python train.py --d_model=192 --experts_per_token=6 --balance_loss=0.00319 --lr_router=0.00103 --beta1=0.95 --batch_tokens=[32768, 65536, 98304] --seq_len=2048 --train_tokens=484200000
Below are experts of layer 3 (counted from 0) of a mixture-of-experts language model. Rows are named router (the router's row for the expert), up (a neuron's input weights, with its number), down (a neuron's output weights, with its number) and show model dimensions 0-191. Each number is 500 + 50 x the weight over its row's rms, rounded and kept within 0 to 999. Numbers have three digits each.
After each expert's rows: a language model's description of what the expert responds to; "comes after" lists some tokens at least twice as common just before its tokens as in all text. This comes from a sample of Wikipedia text that the model never trained on. Tokens count by the router's weight.

# expert 39
router:469475533487501502475523511518559449525469471472535520455513577521524472479571514458582533446487430512484442473432540484497449538434487527476527557424500554511428565503459581545505504473508543467448510448446518479492502446563577589508553564591514487545386504523408538526502481521433519504484461394482471528550381423459457500544460448572559462470494600520557394521458515539465590578567473462499551480504474577418508452471465401461450571545507420589535531455436487435457463508502493556415517487505544506467554409526496447477549343458485575612630443489506460500485404425480451511
up4:553541476575492498443519528500409499466536538409546549489611424531535486604490564518449502500386444484553503510542530475497518493493551544486481466494545477437517467441490520639481496431475486450531509482563509501549453496481509476468530454568477468354449506518481522515551442517545596528514483495529425590582520464450456489447517505444563417374456521471556436508574505427447549592486585479585521528481487525494505421515485530320536503530395508484461502452491591551574432467467570529476455514501456487554571402461433589566566464488524469467479478475431541534464497477491510412
down4:581450501481505547522517513492552471511526479600474540443571518477426536420455460438482498482458472551551609544445583505484495560541534527470482431517517427445541419496535537470380519511394512499567531504452498450464508495462526493410503474496520521416585456397455551571530476493459539461414471578561557547506387516494395471558570531507526499425618541492554550445543554542585484508540457469443504453531548502471439439549470473522504486493478649416486608523603447569520539454470531546501533474524516457586479403585552489543485607513596554485492521496524529520506448502456510517
up5:464492469510581486447548583484523603484482528529526568416467470521471428448506588466582511598555492516491489378446420504469559465530507580568478543524428541478441483531559553407435415452559518493506417514584517472467443524477563559474436462482437466474397504507483500555512424461470540486546511538493508544492512482571477435539543564543528494504410528436396505484539553397516481452588513539513461476555419552455617523522477449518509465569473515426520450541469435436552419532455401420559492446555375467485488449506488436535478532557394478519506514459472462440481430487434542467
down5:476438575492450436505517555561514526452586588523462545463386562513544512503504535548550553459504534441596415456542492593495425586561426524533493444467560534488529429523534516517437432559475495497454529534437519499443442480604651536458651589456485452492473431385483413465440541465400504481541517529499507466490478508519519395493471426491500537554449487490527544471599500503459463459424497414526489555499507506528508479500450558561447514509416570531474484591557472551496503481489521527501484657533557477504513605556556542474439520520481511496485479480505477498512450475552593552
Pipes, spaces and digits in number-heavy tables and stats such as election results, box scores and coordinates, with words like goals, votes, versus.
comes after: "%", " |", "00", "10", "′", "30"

# expert 14
router:528463508480377440552548510459587442522551426460435488543561529528554518445397407565538426548412463505530480474508584547456446539475548475415497511476521493492431560538488488507516512476474546537491506380478494505477567483417458460433571565514584503458452375482467568460520566431390480482531525516506503436538447500459531479560476519499542576558457502382544486403578620492555514513500536488526540563567472485389527531532415419499395451473374542548474499556412500452535498438507460506536515480488543536490509525498476460480480438520573472527572482525566531500534485483613455500
up3:430423510425532585570511420528512421435397524489438505520502558501477477493510583484463579499508483581522540510451486457519476601408425515458494466560513431424554534558559522515600494492511527526651415514557550466519447605484489521493506536526519480549451454504522467452427435570520513495483396534588463506428485475534538542523475532503601603455451539489444563440533465465478457436554571523448486486520522532558453539566528526472547578464471521502473568489426592467524523371433590541414486462573397501507489501515490414534517560463478571451439544471527470480452522474549458465
down3:381368582526466548441471580476559515467537535459494512563430568475498465501531503457337509536504524534511482487517443551557496452570539493400546457493553529491488441528517502454548438533513478452483520463509538500484489498549480561616490546534544561443495510495447553565512504481427495518487490579488564512490489583452458489476560493531571373470540541510423484483533431484547559464561518558465558541588511491486494548472434582473572515502565569493497542505533668485540450458526475581509577408403462526538380560517598602459456509498435444426492578536487489502516523440495473492
up4:377460562530414629558580395509508476398500550403435440504458516416493449417505570486585571468544468557537477499540488563475547523452469498465491532506490424407499456429470440494522429577465486537540557547482491398515516551492478524418546614464486539464556551417497507503496448520557489491479482523523553513363464484488575591581557439417497450571567457493445485461456492430544493541453500518505508555472419526488518489515481490450477430548454472442546476494465583481460451492443419499490445528445487606504439499513406477488496571484413554506547515515508438459445480566552519450
down4:477524489565468580470444480504454464427463665449471545595454476491465472462453481517488592520466534430559445543482463472554550543472477515537515516535479513471527463500564551472569522447466518395541496656531496434447425462458454482421489485489533406403598517508550494505538480484510543477482495517468441516656517554415469531470463517493533544447507463450526464576415448556452490499515492457482629487495550554544466470543459454552520495488485543410603405502496558487540514484484493553473603484470537526479629382510533488531575543569536481491388500513437481505494474520480415528
Prepositions, commas and nouns right after adjectives or participles in running prose, such as abundance of, flanked by, growing number.
comes after: "ed", "ing", " a", "ated", "ood", "able"

# expert 37
router:465464558472484423564564479550547545546508461529535495505519528510545530542551481560465456512487492549495506437425581522527503506590582445548536442493578464453396487519533522502496516434455398513503362501568535533532530418426574517454501562615516553401494442466422459588570525529470505491466470453613418477452498488509634412485504515568511471492470567544520449567526544554412504555577447479467494563429505557612493415493446460469455470559554491462442566541517530532477563590463569506444420518508518558462423513509553509545583444499538511506541537549550534593454479548516487484
up0:512460571543479537509487542469506545487499505519506504567511545571499486508432474498464364467461497462486418382569577461459512536472420582546497580526531472504521463594447534519527550484462436553550469446459453562406502536375484403514480484489509484546511507442463572446564462548475452490577505472512566562536505476520485504477496463463484512460484466526496522515594525465561597478513471607499514425518501502527460421615536442555522495478460507507491549560439512491553660469520452468486472586532534573484343419547522470493519489451465438534463433492390573462483571598548490389
down0:612504507480510497527487445427476581472537426617401439435520430488473464526492492467528472553493424449497532521469566518471447514471513494519464535452521459498528618459401536557528552547413553512471526453540475438450605568502496489522445572478530541480578461504413523603487557441475520493445481495474461538380554395476390489482468462586524509484487451434556533532488427473480513504512442520521423466493451545508470555516474600480425483508571473515473515512509500575477404502492541395427519416599576490506531520470450501436523507492515687505508423453473476457495585471452519545
up1:532529615544499511481548530527486514377424551502494453438469502503558455489483496496452403417475442510581495537569436425537521445457466486521484465548424470517532514466440489453448521543525491510511520525561496540427524479477498467556400487484500488510441569516578431526492538486449522473468501465452503540536477500489548599460595505460478594416580456587528445439445434487525537457552446378434550479483455540522475515525542458583481503438539471493531429545609483410513559546556648481514432614512470507571475452542462500503490505499566539510555494554528569383518487538655552573
down1:480465525458443535430521443532514565486445481406504566471519534547507486474425509532555525599483488529588510507655502518459543482486528499516536474461506563400499438470401563550518555507498438396530508475484516476473539475476486515532444496574550503498555542565601412489476518606478467543483429480611440544455509522505556550523444447519533464563514495467521588558452428456522530516504513426479596484439538441532552500499467509448621481498493505483477488529469442554557430558554489495485525411565580510474519556541448539474465408529587597417404523547489558591564608470566543590
Short piece right after a capital initial starting a name or word, e.g. Cro-s-land, Bh-ar-athi, B-eth, Ed-inburgh, A-ks-u.
comes after: " A", " M", " J", " H", " R", " a"

# expert 35
router:471494561499498426491450506530422478581529447550463542540456537518511498453544483574505512553587531458508514449514464449503442465577489453519551478465584523443582498557519512445520550549528524516459462564530513492578593524558524517423477516531514482466379490454431506521456549447498568510408495495570394497501543512545519441483466468463411552449541550571601466433506519529447527591521476459521491567427499495461527509547467489551566484569639500522520513414562554431408474557541556539467467503391506534359470562564504448524479440497514464528552486405473462478515404453395354483
up3:494532431544472538554398522505417593461518529658440564544419497629439466481469588489431529525563432498493543477493481539520419482492522473526475436532445462522517449464578429490566555578531444418547506464526414545480458468494458399500417550464472532431512485487580480457531488606462445489516514561521533526499456436488402472487570393530488473547439481449504508469555467570459574450488469431446457519536515528542497579552439461475562485515543485471502513448444483492477505437513525482488559480496598454480490538497400474436566535587406482429538504597553484527552515495627459472
down3:480409447522486433502485436483654546410531635472449571530548514597475520425467487400603501524477492550538478525486381459477536518501531504531430569513475534506530480474507513518500518420572451555480601444478458569417520438531507410511444600374536485514485464511504538463576500463420425531547511491491463473457449438496493494545639419506429575455536410541439454566547471449492505398468491500407468508546471482489552445553504548521413440496497478510500496513502538470508533417501555465431489550506501469537454511511509489483606509471467474558492461575567424464507449530540461446
up4:480400417483570517441571489517476430491444574390522446454562504544482393436506477577498466432539472534515456480425552628454519513483453524472480418594554470472454571571479500568584496526467467583538515464490519490449565451550485579448551493616544502445488467483466481475529426554499541516522432477556412473523527550554508506536424535582501451496551511503418496579468473591515457503557505500566484432458483546459535426454463472485503459399497517654565536530390477463439578529483518466541430488594445437420477522486532497531580443537471559532467522498457489496411503499468477459
down4:458478419442564510585392518472539524540461490495424410566504500549448561458498422571515543515489578534537507392573436478464393551358526518483482449470490497524451489524387531525495519440427393481533524484467529592439537499473458479469499527565431410545498539476438499445549469564532526443469507504541491477528486556544612428548525468511473452535576556445464475515549560441493511432456505528444463403504497548543419505481418548443456472582449522428530512387567429470523574550427535366510500503414473567487509513524493552490533459530521538505504477529531546454500464525559500599
Second word piece after a short initial consonant cluster, such as sch-ol-ars, sp-ons-or, sp-ol-ia, h-un-ter, k-id-napping.
comes after: " H", " h", " K", " M", " sp", " W"

# expert 2
router:515458484481456563461527435464626531569405461497413554483440479529457488555459524500526485497510435543466380466416473452492568513457482459511528603420482499443491457494507450459502460538487566423456433493436615523483597449520501502560450448472530500582430499519406567512561561510406454479572512505519564477546531470493574494563538470455513561540465541530407514538535538565505501558527419406409520433558480486442451528464480421468462456563605500531482552528452489514485500623474452558419544500518536564535521494540600529581524515469547510522529419461590438507471458460557491601
up4:519540540579518503543465529438442472429441544506572512553437578529535498417512548525497545528567550489519451328454503528484527431404586469477467626460460518485518522555585531511533492473461456531460524544579472514507432422621524496477486520450459479519553588454622450549548444524485502496499576478502553435477485475517468534522510482532614546531501449512534444444438508471660523518540565503474548485476492515447528557488472506579543381492474551498608383523442420510518467537534504417525491533415499427477453486451472464504542500507524497484420496527501529484456609459586432483
down4:572567645593366464501471496550510606520533587502486517561388439602578411556562471498493603536496436538514440494444480544516477509498507360458440570482463421447461512615445590520476524493454481453433458490513502515503509382498523459433464515524519469575453528442493501483562492414466526485448487468454534471451443491517587499494483460534593531385534517495477558511547471508481510433418470417494460469498528419439511490461537493460512467420583506532536451533452541554570468528450560528527475529477540540536532435502549446535507411515479498505504469436547406518447506481523515432
up5:487474581599495543617487482532468481454506477503452489405519446531472501534485573507525432576493560487415536534521420422464606538497528488425457432433447470428495562553620484470516521554485518498419502483457495502513483493501473615460488485540463457471464518468458483468428466371519497552508452592568497501474577519504448509531412484402547553514518497451512466383488539443534551559484588520438499612523459387494587558512402461495556473550512546401507580443469584459433470505511552487458503476528485663498510464517434437574518532546487479497529504537530547497551475502494551552
down5:529549520507510544509493487434503471500425432523564518561413437463420464468582429487445414650519502389468476549511501563526518439559525467500557486464524507432492457585521511403390462439504523559539523544488478562489539515409431534556458436570465488554559527559566569510486512544592478585507525481493464508485528482453497454547556476515516557638476570526476511526636497504533498579459437521543591535527523439466483551480442513513490523581484509498570564487477480484499419442483570553406553487442561429377464579473510479496520522476521552413472528496527505562503397527473504597
Pipe separators, blank cells and short codes in wiki tables of sports squads, election results and rankings, such as |, MF, DF.
comes after: " |", " ", ",", ")", "|", ";"

# expert 24
router:468453594411547594581583429458564490569494435481566538488569419453528549510369532528518452514462501465422414452446490470421432558474467474557510431497552534560507599472522545457489501383478417475513409472492612537515474477488412499476558506477500515520473507475432475488625538463495445583595485396530473429556506460438538454563563484529446446520439489541477570515530557516503553477439438475467471404622485456522518533546509514464468539519488444523401476510515478527451480555521496475478429462503502610592502550507497469535525505453544493476538577451500492494417565536436529524
up0:532423514524374464532524478532440456552462523538526469574593482513461434483570452427425435473450536452489541518524534465478555465427503450446468507534478469446549527522484563601490556500464517500496512449594460556498480486425496455577566444496432490457561527479583598470545445527357516454488451547418448538471483467487391468484495522467546536505500504493578530527529527469506538440535561468558452514404605559557516404494420534528494588504446423541503438459462524556500552482558432532527458537522405487506559510395505555468619464605531530476397547511518517472469421555575491457
down0:482510466530476557443521470480569567486481522438507507513394454501497521509443418537566492491536492516456432548479429512448525511472610428460436514465521500579485463419396520545455454501485540538427536516532625549542569438438546468493491504488389435522457451497442586579427588504486574483411501404476517507482471449485481419463532513508476500401452501508520555460483577543436484507479515496444559431456547505473481486445534477471486550522533546535444405472547518542518552552605453456453502495438471594417477483564598556508481430552392581527436411469574486458457441519575505619
up1:372554423461539426480424535423500487346465487444500472561526444492464570545528450439493491489457479507481550508422453515437526577577481454514506512491472573452479480568406562443589465522574477550530531467486492504534461367522473547486496532519488470596462434563523476544456524419518482531499472468590446539549545396482477467465569510483534495490560465541583477496459552479473493504497515537408474493531491572466443445542483479596425437521532432517571484554515603495483516493426597514497509479591459611533587551511497489469626520442527532490478427505535463460629490543508476574
down1:511546441569370516443414429464428455583439516528532488525573541464552488448567578509592469403469465498531537561545436562517412523541392592361462572540465570444555478459499379503494479505452396544485518412551482540546478470412562428492513544469501532448475487430533450474463462546568421488404514536529431490485432455529432511522539468494437434544514489513498538446501507522475565493378525484491447519479483565474490484449471493476530538507501400498499481412493569549524543480511510369495541540511512499501469458443554441436450535517450468535549448497580507456582533524538548473
Words after I in quoted speech ('d, 'm, still), and cells in fight records and sports tables such as TKO (, AFC, scores.
comes after: " I", "I", " D", " War", "O", "D"

# expert 22
router:490417596442427513505466546512557542557507445489453555512535490517580528588440409497454502505509466430450459487458481465563394583510544478535501451504568488430451499514556501581592437494565431453464466423453531563564562414486543498545581473515507599504526533450522498489474493499394447463598401375438454439511483427532541503513450468564559501445485477540446480563444572591439463552559508519524503450381538518482423448507425448460441436527569488510510538503417470533475500549475519478472417484476518568555502451541540445470502387440555560582557549480555502494440484505473466476
up0:453516522460534584525439534541488436510463424462494546478535467556479559511404538543479466567468467491607506480542443556487510460531557516427440477565456494514588516424548500502562574472466457525561535543523537592532473599457447529452510457441500536479437427532486500311492462552518548521553475562559497493582584477415464415521503562505511479430501410575525586506474426410551460459469491564481446523489448441592489565467537599552606466446494459434450523503513551507466482522472491496516479470467461518472434489412430527437429557441532475403446611567507587525475483499509529501
down0:434524499543371463477465519610530476525496404519399542442480544526485557507458428508447441489506447543571505477532506574566490601484477485532518384522523572556515403482440544477557546558489565491510496555429478494441452550495483486499517494534542549562470467444453527506474583457496496454509491509534488539455527476537584475505404485578476524564458518538583523417569470480530470545548492521519408507401584597437531564471466527536500555477554500542430546467412483569377451495582498489503426411451437494514546454422468415480497509457567487436440555471455453518483576484572398597
up1:405543598481518488570494525395524367456531498469465495479528464468459442497452558611438470471487540512477550402499421511403454456401518499483451481440455494543569450403509493575533497419431533466469567474477541552440441484554499457512602522483607466481545554392511507516541435530560537541540480543538507426506543534539544539511591539486602492483485443446529546527514494524558552403450495472500478489511607442493549538536523503586535464608471501518495457424491449519508445529469445366451542474533440512416515457493525490508583551524502593442475527558579506505466564543452522559
down1:460396531569527481482505494456442527558521442496525507382544527486451445503608513445479509459495569484544494638611432581415495556471361444541456532458472559525543559459471547547513464537425486534491537429415442547501451552499475494496460531528455459502480495528461436437461460450499472472519461531444530511520545535482544538588489475557365517474522514517535534603459421560484505515564476499582583438470540495518428547443459507523407490427529463613426488554474444510445491409475475479448539573599386490522574471458504499478494444446447406528523532535471476434466548560515513519
Words right after the or a, especially one and two used as pronouns (the one who, the two ports), plus table numbers.
comes after: " the", " The", ";", " a", "The", " between"

# expert 13
router:454539497481462452453483465445612512430482535485520502543497522505540434506459525461543569500485432545470407505558424564478476539496427538417483494386530569473475499593518456526489500529558555544479599405510530475460391445550433489447449545528463421434501519559514468545524467386491381458495548421498474451513436498447389525546501474430520477530647518593545528511453553393512539503465555594389524540519488435508521454479437534578493528461500464520471495572470549590497427454410486491452512495522559536529557545520520534508455438489488469625589532520517488464409516495528457504
up0:525399529485554460578551489559515466525460510488576584607510457581421513522461430551491349529450491479593522454528557479477504513487433467470473432533498429505556503500461419568543616619420527475516473540551450472542487546512507541556457473385551496516435483559496569490551461440459535472510450506531515444539569567463404613543466557476460462525570435481525495464455546514562470557400450462546466533492581481568392515535441450488459581601516434549444519534513550540476498529517562477588497583458491474541485518459521470493483554507591557525483575517476463468529518536504441426
down0:526529452473430506508477463517470520423552406519486485470592482507539505493556477540529480550474507440454514549502556450562572525545438470457521475550458467551524513521509538557480467547461420511466443458553538479512584489437469543425440521486450542466450623378570514499511444407476463572511518444632508440467480528577520568525572524499517476606567599501436394487412532451523482434563574533447536484520457416550486498475510512478500562491453504563370543391530477470450543545436417569485562435463484428478453568579475472527513554466533593422541431589493476473425509493499461544
up1:518544545470537501536511513549477506498475481441550514490483533464462480462407561525515464511536440433577466514603670460521482467408353552556473431491506544522473464524540583550530514476460478573548423477506611451478535472434478529445463504442529408604517571491546473493574470489507479516487559499487523511539513473541486482443546515481506406552479487479486484518492606497475555479570401512438423599446523572557516562607520467455585474465474523532467476534439543479514470614492602475525488448492527449571486483458542506566554561547474529536497544454507590364549571511619513474
down1:460422411541457508470526453509505437555539419492601502550611498553498532527531443507567455474440519462532595616549504472425569510478516491559633532538495528491481521487575430480474540534417433454536470417479552510491528427341560509497557434471554497460506575440496505471495507532448520577510471546491516539470518602519534503420515487533456499490388498546444521427477562481550506568527499430544418510580495532425430426573512554515498495469472560437552607530458491434440510516405555530539454519530500437425472537483512420486467473472455472518512550400466563598481479529423536480
First piece of a common word after the, his, to or on, mostly biographies and sports, e.g. record-ing, ten-ure, fif-th, ag-o.
comes after: " the", " his", " to", " in", " on", "'s"

# expert 27
router:445576459421550473487505481585530612447581424507564486518392423523528555490472559514455444503484446530451445550589395537542584518463457547468453438450451544530571521480582474452469422550504519579494503419546485466498466497543499460545492482581482485412542582493516465510551464522416444518594600530506471538489474482536434520566588581451459521525563399482492452511516524459517407514491579518497447414548436491461442439544514552553509508479476474512528489467487536579592448556442450505490462424612483403477491492631454486461584446449494506494492505481432517515437483501514403483
up4:401520504451496551548445497438424576478495515513432524516426457461398476556524587531495557557525499503525611533437459559456571542536541492554484548524499571534522451569581564483577487480558456482520522535576479486466559525488464516494585455498441481445441539454561427404517431590443558521489499525576516561553534492494570518453591485591509521439505441540526537382464506511572498454484534482489444481494501445564493547394534516567451438550497442478544462524522445517529592531512423571513569428495520541470505433562466408554521564449555437381421435531466424576564502489470477567
down4:445457508433552483506595476584547417517507299497451453626535599528543473505429513445565495446572530500522453430501506467517397480580397519503563484466436580543458455510460451599523554564530440546503558561517519487522477538486565487461510467498564559512549542469454503543425440504502532532536514496457485486527476506544538452537505460473386474566409541536454437610527421485408483519440596514460523463481464518467535477528511455529484548507527531502547506534387504491521388442571479535478506490526633559522470442463569479445512510500524514526559519457513610452466486545518461513
up5:545566471573578506499511479614499555599517538454572474544470564451535501560479505499485401543450443498490573430599540485467533560481539457592522584565542454455498423430490466475519500562431462439511565539483557519506518555498551440524545510573435556476445480433540453498622556421446467507446504477468611527387522498545442549426504458400541562459596528534482509490491610526574476451491523517495490532431466566638515575449412512525493510448576508446505483538485483581441455501473501496398499517504552495487527479426541438545515503518445541479431525562535436485499526580532484425
down5:587551465510514527447546469498438462504598435488508590485523501577476466534518468599532505412460572579498532474558537397547505540508371555534528451516479497570494590411563478598492515456462445544419560524520502429464536511442497490439497425536478484508506485542505530458390512555558459534578485555533463487586483597483556570549441568471526496519482474477460485545501490419563505475574587424480448465525514563479492549505507475523564573412540584540454527559510437478456565470580394514530568477473478517478399501450457414497539378489511517511396528437451553529458458482546488573
Common function words and linking adverbs in narrative prose, especially as in as well as, as soon as, as such, plus be, been, then.
comes after: " as", " to", " was", " is", " and", " would"

# expert 15
router:455466491397511501570569487516570417583487500559437464454542462533500474564412442553506438478589437486464537469486548452472421576498469521541545515492435509500565479504611557559589419470525455485433441399354505522577552430492485497484551511549456470483389474458479449527528536588488492511535469468507537507516432464513563439573456499568495490454408590461422534549485423580537545483453499504489457475497443473439419549541443530446441492498505435443512512521473544474441466513504426482523532439518543544507542598516453437418507423471493562584517415437436510472396439542433488535
up0:516523525499509536483439508453436588443462525452543511469516570451522535579476462511622436558455527549423530419581530501637459440519494512624489525514450562466474559539490521423464462519513500591484468484444534558453508572517509552521461361517381569587517547449510511464432514496525534506462463555494474567456576499497463519497466489490497493537440522424474552505561499535640469470571430481528550495539468503525459492577558528419532487586520461457509538473537522571453500489555491405503500422577449499617553524527509528594525588501496437454427458462454526444495626488502532586
down0:530451553520481524437479426474538456459397398449515556459471606565502516400561527534473520415487450497483509505501533476459533459427397531494539491575427589533476569521457379525492446530457474565471518507529536448447491481477497502478517506496500517536456580518465412490566470479452432346403483622376525525523354553547530483521513495528495511552507520477378484512490494546494609487455503509524475429488556483436584491524496547567413593479507515456431463441552501492467465491556476518575438500501515516492457545522490494531420500512470499567513499602468545446446469516494513360
up1:553547617534483524539455522530527546452507500472507462445425512483477466461494519426512490498409485489452590465518516432468443480493495438467489504486456535519472507438523490400532508488555435528504502407526411462510541483530452506397530571528388485511542453473575415409551466494480500567506559479572510528474443480510416442501553439539488507546519447517611476374385486507447589494510499616480431564447456510530447557435432522615527496523429593489475470442494510509353431428468424462462518485458473513491578562431498412520556554472439424523588512543466513547489454531560545468
down1:464509456451454494445501512541499554554518547556447552538463430628494487493352532503439523494465476564540514512419469613436544632512499559446449483568522475517524553485467551422484544500416439537470455490554507531438526460529549407512558450450591414513516546518496565466527521450535439506545522485531512496550516509383461449488509525483533452394438532565447503574571472449483409545522500511477481490462479559487438539480504544449627475464552560483478538559403589523478567564453514476479535518438525449571500500544580605519617509532521449548445439512554507576497524495568415545
Accented and CJK byte tokens, common first names such as James, Alex and Adam, the ing in Boeing, and spaces or periods before table pipes.
comes after: ".", "e", " |", " -", " –", " John"

# expert 8
router:492563490444594559515472487482454563556609539542561397455461485509538527528464534504503585489562540465551490458454505465431521547538432479471563494458501426432483468556510451471491561552405471522506478544530546539458533474425522460526597589557473451463462410513511465469584557489471552535587504452579455464510474538551559415485532541543549394570515532538527444584502431517394436471568377500452370429556488510546585479472479495450562579511527519552529395520527585534505505501547492508463413504421503473477439513391592481472584479506559471482424495440494549528527505491476509451
up3:574430415386482524602403537521490480527534583535512494431512583467425459450440374376488535517472529503475498542498471601518533470506505481525486512470501565560495371501544520458457378435510473445432464421473503457398563473564510520518508490505534491515563575498538432500512517582646507502495573608530511453444492504465519542514506424518498488482433499583523526502477494395516408389525533524435498484516573473391569555501431507495486465474525531494378487464517553539492477511523484500496545503567513469408538540542491470550519572467496515494467429503541489523565418539583474484
down3:449502439492541447554508608470495526485496531540510566530557474583482445512615480559518524518542494451533520447494515383461423465551530518476539418496527431559494483536565605605543539565505508405476408452545577400475528509457560528456508532437483482513496605497489501474480514557538546513616505569469538509479494531429553487455484407459533542506474433485444492465449519459506572426417510506513451456549573547451537423551531544496520591481518496570473546467552532450471491463555455475547521476389525400532427537564496476520418442424437463540546602524542501457491541466417542357
up4:510496494488418544408632524525492514472488507504435530472380477459486403494454523449514508429526546522573460436513558539508445469532412594500463555535560479490511572471495421448446553448404387562579441505464470412481528530566549523535473563485510527466485492454538524548495529563514478458499545548480562536509471516538512485472474512549512497559587409421571577529522480457450532590439482443528436477458565573496500410518521502574601617536537457567534533451489532422519400556561619622506392477455489580526512463469501534545539457423510505541506558482487428499526500518464473512
down4:415532485430481442509430495504376549534463467469463462508491404479452496435602463465496461478514477427563568526573451468421549527494476494515539516451472404490551485462452529538515430370435538476483459523486433475476498516527528474548506509532443545565465459562423549463496500551435416530591555399489497533454467536520418429387485423574510566449541550466523492569529452524481485491464415475577504541367479513521491474417492475549454432525564471464554507465509482523520545414532562478545503560475484475435613472466547477555561535498491438375481527425554571562421456585512562496
Short word-internal pieces, often consonant clusters, in names and words after an opening fragment, such as al-d-erman, Rog-er, R-ang-ers.
comes after: " T", " D", " S", " al", " A", " G"

# expert 34
router:513455534486473561547541529504512494569437470532469550450622422537508571551487362498571447531482477463514480378500521514473484588506503468535561489492502523469453498551508471533526437446531471504496418497496496585470464489468557411531599518525480484580483531447499544485478482532451423444563433404528559443560471458581542527575422470567490489424510644496492549488435520492473547428444464569451565419410486437444446445528543446461434371547549491508396556490431454483515526536561492506445526483496491558399487479528511479482465451440487603516492493469631482479411531527507442471
up1:463506493425525533470442605509489477490569543503526515437502480500525529459454538452541576404515531521594415413569475546492517456549476584571474481556518545471433481421463581525517495420553499578529425552564492507483478477605501548539506497498543461427521582492505492598376526477554550531537422474463480552489494568526440408475392556530473489532514494519486558521519457442531538511518444506408503534538545501482561434508508441394492504501526491564383543470507440453522541552380482554445589470419577435499439546538428487531577552502524448437435442433426426557539517496447586488
down1:475546541514483492527466519525457501478494504454425464509574534560513553518448524551521449530423674454499433295516524425477565540454461571531436556468515442468556535419492530531534516505520498536567567589527456537547558485508560465387537411451561518495547460459475459455495461527541599523456523480481519433516473456498542460462501529536537404527554528423571494523562565448482538534475415413474495553506489482488501425532584422459587548537518530515549431490493587468462531549551453407445504415423522447477433502467484501467506434441517571444493475466568519453464439439451415496
up2:480568475480495425479560576451489513515486501483531480532475439474549433568489507502465446456533463469614518474515466473474520537399451435466503507445540406557449466491505450456439522459522491593524573477463538549474507529425475507468492559458484452498519574555528500551461582411567427513446519524462527520492409469510463423426587425412535381458518450514453489597443466349473534400504515524476632518540514517567477489575584540523564472610458506509474569536522547508473546499468470473492513392617521563534521483425560527577517470482509455544503545521465561610591448551507524519
down2:455452512499394504453575457522497526525484463513579566501510488437459505447530590469553532456468496491548501495534564369512501610566493523479476558553582509584574573471401498504454480502422500547495448565435476507431453425477505575423591545557541526449467520485625469488499528511593550507593526554530450596459455479487560497653419550534438443453344510408478465535517496469459538543480513478491410544501440495468434560419570429456611474433414490536529546543475482514539520528471500519551501469544478491543476544553537515494538488552444533466458557540513550493501537516492552500
Proper and common nouns after the, such as of the Year awards, Scotland, Poland, Battle, Mount, century, and diacritic letters in foreign names.
comes after: " the", " The", "a", "h", "i", "The"

# expert 6
router:442590419415568487444561535500536567537493415491526425449454489464561395444478545545475487536446465452531436504626410528479494517493511471414424435491514515519486543413488536551498499511422525503568440540502532408433526491494527418558544501583422493536451504518515546569528550499483430480551606505449387477440450435507480567544547473426503528583571465552545438498448563547566411577593583509573554436533575550485469497522469524539489553506491474563505539450418452540526482533507581532553398485567476416527483527554491559564484471422510523528476464473514502543438550518468431476
up4:475453502599492501588496464453521537629473510488440455431535406474504541456427429487505514581541482477480578470478452615467489416513520532492457536515515526405440471553594543450457467585545484468502540461582490557512509475405494404496547558510421493475470409402463432554559445411451440474518490479514534502509449565565498545404575561555404483541577601438483487440519590475479463503555552473421518513568516488537530451439499520565453440470408500492563512506542468521494436559415513433465438582492526584565463517554514543533406576521505509444499494502494509502442558489447543503
down4:550464484528485439561512481528480510525543524464425582516452561586493497457439564428541512506469540470543391602497392484549473556495517523499579472512612405474459457458528442460509557567454452464465623580488468571456604482510487534534601436469565488451466566566524464541447495574433489563452579570450468470434551537512510435587473487478494546517536495440453390487529524550497473449449439491462514494479514513475443405583417568527454458491443548538519475489633520464524465519464480517487610566513516506561422427511594520478573607512485461438505468477479521469492536561480538465
up5:509544493545403481455484541486532511582475508526386619563429356462559500480536569499474525438454426462536521540393525427558512552472488508517520422576565527483418433500486500475442534412513460599507429431517541464515520520478507550458435464526486497508509478498430464536430418520492509488611413512581462527529501419489490422528481495522489466383483521512470554545516428545444563538450378511510482525501571563531393478581471450442492446426490555557453479526507499473466513447506558511499452474483432466509440427515517550505449467517470483462459475518466595354462383480454531502
down5:558456400563446505541482481463459547490471432414496460469471511572449479471503460523566485519469437486447546563506532555539455545427573584489467537530560400490444489427521437595458451544499434497511402459450465515397539499453443585434547572503524484500609540595553512483446516479582449423530592481490506527513554558538543536530451426392453520508518612456553521444568553449474541576570525553517448407493425553424592503479534568469559540523512460577520567579522439534570464468482462505511523445486512507527488562496566472520537464507446524527541526464528466455486539367520418524
Function words joining clauses in prose, such as and, that, which, who, but, however, were, have, been, and commas.
comes after: ",", " was", " is", " were", "s", "."